{
  "experts_per_token": 3,
  "lr_router": 0.000903,
  "vocab_size": 16384,
  "norm_eps": 1e-07,
  "beta1": 0.95,
  "batch_tokens": 65536
}
Below are experts of layer 8 (counted from 0) of a mixture-of-experts language model. Rows are named router (the router's row for the expert) and show model dimensions 0-191. Each number is 50 + 15 x the weight over its row's rms, rounded and kept within 0 to 99.
After each expert's rows: "mostly gets" lists some tokens that are sent to it at least half of the time. This comes from a sample of Wikipedia text that the model never trained on.

# expert 10
router:46 32 49 34 61 51 23 26 59 49 72 56 39 72 76 53 50 52 37 57 19 57 43 53 70 27 50 46 40 55 55 50 70 33 52 55 69 60 41 69 34 51 68 70 54 59 46 55 54 79 42 46 78 25 61 52 41 53 63 48 29 55 39 77 44 52 45 60 39 48 35 36 45 56 21 43 43 38 36 37 54 34 18 52 76 51 57 44 57 49 60 32 73 53 50 60 26 36 53 48 56 58 50 40 68 54 53 49 41 57 30 41 62 61 57 44 79 39 46 62 49 64 51 43 31 40 77 65 49 47 28 59 20 44 38 43 38 41 41 40 39 30 38 36 47 58 77 62 54 36 26 43 55 76 55 54 59 46 45 52 22 55 49 57 44 50 44 56 55 72 67 57 54 55 59 63 30 04 57 78 62 42 40 52 70 47 79 39 43 75 40 49
mostly gets: "==", "===", "New ", "== ", "=== ", "===="

# expert 8
router:78 53 75 48 54 71 35 40 56 63 37 45 48 64 31 27 66 45 53 37 26 58 22 53 63 64 35 30 40 59 60 48 50 51 55 62 46 45 39 76 32 42 77 53 37 58 56 49 64 58 55 04 40 75 44 31 72 44 42 58 48 39 33 66 30 24 66 19 52 42 46 39 19 51 35 32 64 81 60 39 53 66 37 60 75 30 87 59 45 48 65 30 64 57 40 43 27 59 33 74 36 75 31 48 46 62 49 72 59 40 34 66 64 48 51 50 45 48 43 54 64 72 36 52 45 27 33 75 34 31 41 45 45 36 42 38 51 60 46 59 37 55 44 61 54 34 62 44 60 45 56 16 52 56 46 42 53 36 28 39 38 39 49 75 43 59 64 69 94 53 46 40 29 49 72 27 54 32 40 33 50 62 31 41 49 44 43 25 54 71 46 31
mostly gets: "Sh", "Th", "St", "Am", "Ch", "Tr"

# expert 18
router:69 80 70 32 56 53 86 60 47 55 54 74 48 36 49 30 55 80 45 55 28 33 44 23 52 66 42 21 53 65 22 49 50 39 59 63 62 38 55 48 38 44 37 51 21 19 61 67 30 51 20 44 45 32 79 53 37 55 61 52 50 29 43 75 57 41 47 35 66 29 56 45 63 27 37 39 65 59 65 56 40 57 47 67 77 32 49 54 12 61 48 47 51 37 36 68 53 33 65 40 27 33 41 59 37 65 38 64 45 38 24 72 71 65 51 54 67 47 40 63 64 61 40 53 58 69 55 51 48 16 39 50 27 71 51 44 59 35 46 62 47 19 54 45 64 42 65 68 35 67 51 23 54 64 42 43 58 56 57 43 74 24 42 44 28 69 34 66 64 71 69 08 46 33 43 45 61 46 63 72 40 41 50 73 10 52 38 74 52 62 68 37
mostly gets: "1 ", "0 ", "3 ", "4 ", "6 ", "7 "

# expert 15
router:71 58 61 52 42 84 63 59 57 46 61 58 49 78 43 62 48 48 45 53 56 52 56 59 73 59 51 66 40 16 37 35 66 52 51 41 63 34 76 57 24 42 49 65 48 40 48 32 58 54 70 24 56 59 62 99 35 55 63 55 19 62 39 54 37 33 61 40 44 85 47 31 55 60 18 25 52 34 50 41 65 48 50 40 36 45 61 26 54 37 43 48 64 42 38 50 60 37 51 36 57 53 22 68 38 50 49 82 52 53 39 44 46 75 53 74 77 43 39 41 57 81 48 40 38 56 54 73 41 48 51 55 45 61 58 56 59 53 63 47 40 56 46 57 55 36 43 52 44 66 63 24 57 59 13 48 67 64 50 62 65 52 80 36 66 68 68 53 69 64 59 44 40 43 45 32 31 51 36 61 57 38 61 41 70 64 57 33 41 33 26 56
mostly gets: "the ", ".", "The ", ").", ".\"", "\"."

# expert 19
router:62 67 48 53 68 69 57 39 36 71 53 88 31 34 58 47 57 29 56 62 37 30 44 35 31 78 57 22 64 41 41 42 58 70 62 57 73 23 34 56 51 58 52 55 17 26 43 63 69 63 64 44 48 39 57 60 35 46 36 60 51 38 35 78 79 42 72 44 60 50 52 34 61 45 34 42 60 31 83 27 56 77 46 64 69 36 47 46 19 31 39 53 62 55 50 79 50 46 61 64 53 52 39 47 42 44 67 68 45 41 58 55 80 60 42 48 44 48 18 59 56 77 33 50 22 56 61 41 46 31 58 30 51 64 67 53 44 40 50 49 48 26 55 76 49 33 59 50 58 37 52 24 39 53 35 35 23 54 37 78 46 37 58 55 61 62 52 55 75 66 59 40 41 21 65 51 70 40 65 50 34 60 33 60 42 60 65 42 72 57 62 58
mostly gets: "series ", ") ", "name ", "ations ", "title ", "album "

# expert 2
router:50 46 39 53 35 43 53 44 53 57 33 52 45 74 67 34 62 62 60 77 25 41 42 66 56 37 37 24 17 17 60 25 50 38 63 65 67 54 50 60 30 69 45 48 46 58 39 69 38 65 46 60 60 38 40 65 35 46 39 37 30 51 24 48 60 51 32 60 74 42 51 45 50 50 44 39 39 57 49 49 67 55 71 61 75 64 34 50 50 45 54 36 40 45 44 62 37 29 67 63 42 56 31 24 54 49 54 61 44 57 42 68 67 55 45 31 59 75 33 30 62 65 28 45 32 60 65 70 49 27 46 69 17 56 64 41 70 42 52 55 59 70 55 40 72 54 49 59 51 60 50 51 50 78 42 36 50 51 48 54 41 47 67 61 48 59 41 46 82 51 43 43 42 38 61 85 43 53 60 48 49 74 25 26 51 33 60 57 36 76 36 28
mostly gets: "ag", "football ", "Women", "military ", "political ", "television "

# expert 27
router:46 64 72 30 61 66 59 34 39 84 26 45 44 45 53 55 70 40 35 34 37 51 46 44 99 55 35 55 32 48 42 12 68 74 52 78 50 61 41 56 23 45 64 53 06 45 73 54 66 58 44 29 40 63 55 38 34 34 48 70 49 37 51 71 69 67 39 64 36 44 64 31 45 54 18 16 52 61 68 57 48 49 33 65 54 62 60 73 66 35 67 53 73 35 37 31 09 46 53 56 35 61 34 49 36 66 43 51 47 41 52 51 76 43 66 48 66 70 48 41 68 66 79 62 17 69 77 40 42 27 62 25 33 59 34 41 48 49 32 38 50 38 51 46 39 52 18 70 48 48 49 40 77 61 33 36 62 51 54 52 65 59 51 54 35 62 32 48 69 46 56 21 54 46 66 77 49 37 32 50 61 57 51 44 36 44 49 52 67 72 75 31
mostly gets: "|", ")", "C", ";", "c", "}"

# expert 23
router:53 84 65 53 44 80 38 31 62 36 63 55 42 77 53 71 70 60 19 42 55 18 55 57 69 48 53 54 27 67 46 46 50 70 75 38 52 35 41 42 31 50 29 53 44 38 40 74 37 55 45 57 93 59 30 66 58 36 33 47 52 56 23 56 83 53 30 46 33 47 25 61 48 41 27 39 60 61 45 21 62 44 06 66 51 63 54 41 31 52 43 61 50 45 60 56 44 47 53 46 20 57 57 62 72 58 31 72 77 32 46 50 44 69 52 68 39 44 52 30 64 66 55 59 45 30 53 60 62 46 29 57 49 56 69 42 45 22 77 19 58 24 46 38 61 13 68 65 39 11 32 49 23 74 25 12 48 52 44 61 51 47 40 46 42 46 37 37 48 41 51 44 55 58 67 71 39 17 75 55 53 46 40 40 58 42 54 59 53 62 43 28
mostly gets: "(", "\n\n", "On ", "In ", "^{", "["

# expert 0
router:38 68 47 56 49 74 35 70 66 42 45 53 28 51 27 24 46 64 55 45 24 59 23 39 52 47 53 73 57 52 32 33 75 53 57 39 36 36 70 48 35 36 59 58 28 52 62 71 58 74 36 57 65 66 69 47 41 12 32 69 60 36 56 59 43 53 47 62 59 41 48 32 38 17 40 16 71 51 40 26 38 68 44 53 58 66 84 60 45 47 49 29 55 51 70 33 55 73 49 61 36 51 31 47 67 61 49 44 68 58 38 56 56 38 53 77 88 33 61 45 38 69 58 43 39 53 62 48 45 32 29 45 40 49 14 47 54 62 56 43 52 46 33 42 83 57 25 59 49 44 70 51 44 86 29 45 42 50 45 61 74 36 47 50 56 57 58 60 75 28 44 41 37 42 75 41 79 28 33 39 47 42 48 71 53 38 44 47 77 72 53 40
mostly gets: "T", "S", "P", "\". ", "No", "10"

# expert 11
router:89 59 54 55 59 51 50 62 48 79 61 78 17 58 52 40 37 61 53 59 31 57 53 33 47 71 25 25 50 29 62 40 65 45 63 69 54 35 47 44 31 58 46 70 49 28 39 67 50 62 71 58 36 45 42 73 40 43 42 61 64 55 45 64 57 58 57 42 48 28 54 21 32 47 45 47 34 50 79 33 62 72 52 53 37 30 59 43 33 33 58 59 60 55 41 71 29 48 40 61 44 31 31 54 64 49 41 88 26 40 60 58 58 50 66 26 63 51 35 64 63 53 35 60 25 33 33 68 55 34 35 27 51 63 61 34 52 31 46 52 59 23 40 74 61 35 58 61 30 38 52 41 44 45 54 23 57 64 63 82 42 56 57 49 31 79 30 57 73 42 56 43 40 33 65 57 44 43 65 51 36 38 26 59 49 48 51 60 60 60 62 52
mostly gets: "member ", "series ", "city ", "As ", "title ", "government "

# expert 1
router:72 90 64 56 36 67 55 49 23 45 59 84 46 45 47 55 57 45 40 54 57 30 32 50 48 61 47 31 40 57 53 54 37 62 69 40 49 00 43 40 33 39 32 31 52 27 47 53 47 40 66 58 35 55 55 64 53 31 41 80 30 39 48 67 62 52 39 61 56 50 34 31 30 42 13 35 56 59 32 58 69 49 31 87 61 64 57 56 54 28 51 55 63 67 31 63 39 31 39 38 32 56 54 55 55 44 41 57 63 36 19 76 58 45 29 51 60 47 48 37 49 60 48 62 48 48 57 26 65 45 47 48 34 33 37 55 54 44 48 43 70 54 60 63 50 39 60 45 45 63 68 29 46 73 54 44 52 52 34 53 50 29 44 54 52 79 30 41 49 57 50 31 45 44 66 53 52 53 60 62 57 72 22 39 29 50 64 59 21 62 61 32
mostly gets: "October ", "November ", "July ", "February ", "June ", "September "

# expert 7
router:57 54 45 49 36 48 63 42 30 50 53 50 43 30 56 61 21 56 56 65 36 43 20 55 82 33 53 50 52 51 33 41 62 32 48 34 46 43 37 53 53 56 45 52 29 60 31 02 53 62 50 44 75 59 48 60 53 65 54 67 21 38 29 62 78 44 44 53 42 34 55 52 53 85 42 45 68 71 34 24 72 22 20 64 65 69 42 59 44 50 58 32 41 80 59 71 32 53 49 54 70 68 21 45 47 36 44 52 45 11 63 41 53 71 65 26 46 55 52 36 45 65 39 65 34 62 76 41 34 21 39 44 39 34 37 56 52 64 61 60 68 25 32 53 57 47 51 49 47 42 31 38 29 49 51 72 47 56 49 62 64 71 63 40 65 41 56 38 73 55 46 42 21 19 55 32 64 49 36 45 54 24 57 64 75 61 67 58 73 67 45 27
mostly gets: "have ", "has ", "had ", "would ", "took ", "could "

# expert 16
router:45 58 35 46 57 53 40 52 34 51 70 41 04 43 33 47 23 49 40 37 51 24 29 84 46 54 32 46 42 64 40 64 49 48 67 42 58 41 68 46 42 48 86 32 62 30 40 38 39 62 46 47 36 41 61 66 43 49 27 78 58 41 72 50 58 62 25 73 28 43 54 48 52 61 25 33 58 53 55 26 54 62 36 71 46 59 45 28 48 47 63 46 45 63 26 45 61 55 45 36 57 64 43 34 62 74 35 52 88 45 26 27 56 57 44 67 58 91 37 29 49 32 67 60 33 52 46 66 36 56 34 57 53 44 32 41 25 60 47 44 56 28 53 58 53 29 48 59 39 25 22 59 17 56 49 75 54 59 50 48 49 78 50 55 68 53 58 77 70 39 43 46 40 63 82 56 51 27 39 41 21 39 52 35 46 25 56 43 60 70 43 54
mostly gets: "but ", "including ", "and ", "did ", "However", "also"

# expert 14
router:54 76 68 56 33 62 72 63 58 42 67 55 43 66 47 57 34 54 67 32 39 18 49 52 55 27 41 38 52 78 49 13 50 42 65 49 51 31 39 68 43 37 58 63 58 50 61 44 48 56 24 52 42 73 44 72 47 48 47 73 54 56 38 44 38 25 51 39 27 32 54 31 60 52 61 49 67 42 52 29 49 49 58 69 31 24 55 65 70 69 63 44 50 46 79 61 42 31 62 47 53 39 52 45 77 53 55 39 81 40 48 71 70 45 63 42 66 80 42 26 61 38 80 68 51 42 55 31 76 13 59 56 46 68 62 34 55 53 65 43 65 71 49 72 55 52 52 54 30 32 53 50 32 73 23 50 25 73 58 63 58 56 44 38 72 53 31 65 58 80 23 42 39 46 64 70 49 55 63 07 57 70 48 45 67 52 75 55 65 56 63 44
mostly gets: "from ", "for ", "of ", "with ", "In ", "between "

# expert 30
router:56 45 55 46 48 77 66 48 49 69 74 83 58 52 45 57 54 63 44 85 60 18 56 42 68 33 36 43 38 45 56 25 64 25 85 28 59 40 39 40 37 43 45 55 33 45 38 45 51 47 63 43 55 70 67 63 32 33 49 56 40 57 42 60 43 32 32 33 42 74 43 53 42 63 36 46 55 70 42 49 65 59 42 84 54 37 58 38 41 52 54 44 64 38 40 84 51 67 60 33 49 29 36 49 64 51 47 76 63 54 73 69 42 73 49 39 66 69 49 37 60 47 48 63 23 36 47 70 54 19 32 47 54 49 70 58 42 58 45 63 76 36 49 44 54 37 77 53 21 42 42 35 42 60 27 55 34 60 52 67 61 55 46 60 47 58 60 55 81 50 31 50 26 28 63 51 24 45 38 28 40 61 49 49 37 63 62 68 54 55 26 49
mostly gets: "used ", "known ", "played ", "began ", "based ", "ted "

# expert 22
router:36 78 42 56 53 66 33 33 40 59 33 48 48 45 40 53 35 70 58 32 27 49 63 46 60 47 50 50 44 37 64 58 70 33 38 60 51 29 83 67 22 48 57 45 02 26 70 57 59 88 46 31 60 47 53 53 21 51 47 55 76 53 25 65 51 34 33 64 30 32 47 59 38 60 30 67 52 34 47 48 67 44 49 38 40 23 42 52 57 52 49 35 84 55 71 49 49 50 34 29 58 60 44 27 40 78 46 63 50 70 37 53 55 61 80 56 53 43 38 50 82 55 64 62 31 59 70 71 30 46 49 48 40 59 55 58 61 36 58 30 81 67 58 73 57 26 53 65 48 29 46 40 46 32 25 35 61 36 36 35 42 40 50 69 46 45 71 70 61 82 57 34 37 27 61 44 80 25 26 37 68 31 50 55 48 21 73 44 56 89 47 53
mostly gets: "201", "200", "202", "199", "197", "198"